python train.py --d_shared_expert=0 --router_score="softmax" --routed_scale=3.92 --balance_bias=false --num_key_value_heads=3 --positions="rope" --init_std_qkv=0.0238 --init_std_up=0.0238 --learning_rate=0.000297 --beta2=0.98 --lr_head=0.00459 --max_grad_norm=1.0 --final_lr_fraction=0.0 --max_seq_len=1024 --doc_mask=true
Below are experts of layer 3 (counted from 0) of a mixture-of-experts language model. Rows are named router (the router's row for the expert) and show model dimensions 384-479. Each number is 128 + 24 x the weight over its row's rms, rounded and kept within 0 to 255. Numbers have three digits each.
After each expert's rows: a language model's description of what the expert responds to. This comes from a sample of Wikipedia text that the model never trained on.

# expert 4
router:112141178121142103096113084149102116160165120135135127128131151120131167160116131211152122092099134111143144100129137151139129114105118118132130148130147120118149154112105123131117154108159144107144121144140108102078187115133099129135127155143126103131135155124125151080101084143119083116
Description: Of and section headers. Mostly the preposition of (also in, for, de) after nouns, plus the opening == of wiki section headings and country names.

# expert 6
router:105124101127121131135091115180082123146144142126151132098182089121135161136113111156100158102146138105125103153127122122099136106121135096131145145139103154138144109115118111132114130181128154129137101151119144130120201128142146111179109124153126127106137108119158119142133161110142118117
Description: Commas and conjunctions. Commas, and, that, which, who, or, but, semicolons linking clauses, list items and table cells across all kinds of text.

# expert 18
router:151145125087131117183145117146180090134136137135084119071159143098098130103125153171106126121132109135157132159129121092113134130106115149127127133123124172140153131108083108160100110128137136158099123161120121111130102143095108096146160132141129088112119154109169110130152159169118137106
Description: Sports statistics tables. Cells in football and sports career tables such as League, dashes, Apps, MF, FW, team, plus separators and scores.

# expert 22
router:114114166117141155116149149151132154137128129115146135152173163143130128112146102087126155151097101140090114112127138132136133142161164128121131089108135109139133154146099148143116142107134132152154131099161110113134143120145159101145127111107127108150107109221129156125127103146138134122
Description: Event nouns, as well. The word well in as well as, and nouns like Cup, Championship, Open, Union, II, round, use, often in technical text.

# expert 20
router:118112120092098117117120158130116150145117106127146138152150168150085136109185155128138136111124143158137122119128119143093135130144134144122137134155129168124143145142156140183126096139114103093122123091110137114206095086110127107116112118107128101088142088135124138102088096110123131123
Description: Nouns after determiners. Content nouns and adjectives after the or a, such as film, series, school, area, city, South, North, theatrical.

# expert 7
router:114123107148102140138134126102132145111128135125136130170124133118123130148118137051090126122107136124108117155127117118138118110156125119106118113126112079148093110128114146134140118150102115138133137096086132117122078128135105141116101125126126150111127133111132090129178140143142095161
Description: Name-internal syllables. Vowel-like word pieces inside or ending foreign and proper names, such as -ra, -ia, -er, -i, -o (Ost-ia, Elih-u).

# expert 10
router:119093142144143124101151147113138088120140144136134142089150156121162084138111147130150094099133111098132116150127152176125129108101106107146141138107113130125180144107108098134127119137171088103151110177133127146068163128143161090109129142168132135190135112143128114115072113133163139124
Description: Paragraph breaks, open brackets. Periods followed by a paragraph break, opening parentheses and quote marks, and blank-line breaks before new sections.

# expert 17
router:122126127112125063138141121136146065096150124142123140099121088117135133142101121181081136135125086109124148163132120146125131113106110112099152119131116129108137095118114104132127097106137154128108130162169128125168142112154100120168090150129130108149113142118114131135119113165187102076
Description: Table cell separators. Pipe separators between table cells in wikitables of results, squads, elevations and track lists, plus semicolons and is/was/were.

# expert 14
router:141131137151134088121144096135107150106152123145163132104116133084115125153091156109117136111087121116155152149113138087146139154104097103144140136120137090142148128089150119123111117115141124131116105096136104140109170111142135105129073123141121153162094161125154134134123129143135111135
Description: Year prefixes and dashes. Century prefixes of years such as 197, 201, 195, spaces before numbers, and en dashes in year ranges like 1999–2000.

# expert 13
router:104126150102142112145123138124127108143170142144109129064093151112126156176096128133123134136162153113150126143130136175124138142122111100121148158099148097086145130116121093119128133130148157106120098120116136090114134100100118105129142134127134121128143120190147108119105121134155092098
Description: List dash markers. Hyphen bullets at line starts in infobox and list entries (- Website:, - Born), plus hyphens in ranges and =, |.

# expert 15
router:166115141116122136136092110178101152096158118135113117131098092162136144169133143153123147135147101097126120116128123120082105153161147144156093143166123150141106115085126187126111150140141158126086121153119140121127123126112104115076171128170131174119104082119117129130127117146120107140
Description: Places and common names. Whole-word proper nouns for places, countries and common names, such as York, London, USA, England, Manchester, William, Scott.

# expert 8
router:138152129152152099152103169110091182159126095110150135097158138149144137072136148059164131132150141126131098157128132137123149123122107147130104141126163166130097114146149123109134129129185143127128139114138120120119134138090194136150178139128128150152135139090133101154096165126074115118
Description: Heading ends, ordinals. Closing == and line break ending wiki section headings, plus words like first, final, named, election, often in sports results pages.

# expert 3
router:110091150135178136113141143100130139146147119144137111131104144159168127103113170141131166181134145127144126120129112116126137137108175113165139115133158149116070142121153113131138106100186131106134137158149129146144125148156120126097108138129128100138129163062095135174108153129107131127
Description: Short capitals, odd nouns. Single letters and short pieces starting names or words (B, K, S, I, Ak-, ob-), plus prose nouns such as time, way, song, used.

# expert 9
router:084093130147143155106155118136200119097136149128134129101139128150135107119113154133118064120137113071163141164127131099123102116110146134167141153103130111133157149136151119138141121114112141122126131142130108120137136129146148104097169132134130122130127144119112169137130129115144131109
Description: Line breaks and table labels. Line-break tokens ending infobox fields, table rows and sentences, plus age/aged, ft, °N, and the verbs is, was, on.

# expert 2
router:123136117103183121119122153173133104133112133136109141115143092112129124100164109175136119154141131122160142088128142124136140106143120138134144119128156149103129144121109144134140160145135137134140143156085142159096122156155130152126196125113128132085122087094111141135134110138147174078
Description: Proper-name words, labels. Words inside proper names and titles such as United, University, County, First, plus colons after infobox or list labels.

# expert 21
router:166122118137131129119147110111142108145127125131104082111115122079167128126158106103137085119154138151104126060128131129132152169085103123110116131124121112106069107175114115097130141112089107118127131152156143131127124133117130132130096113133128137158127129225128164134115105118110121122
Description: Mid-word consonant pieces. Consonant-heavy pieces inside foreign names and words (-az-, -ust-, -os, -ier), plural -s endings, percent signs and m for metres.

# expert 19
router:134137139137095133067138121058131108103113154140111175151079118104128150134118146152132088084136140150128147143129126112140104137122122130110134137116101163135255169119160098102146122123116124132122114113169137121109152159148120146179176141090129124132155124104144123132180157128137167107
Description: Prepositions and quantifiers. Prepositions and quantity words in prose, such as at, into, from, during, across, between, both, two, numerous, and the name piece Le-.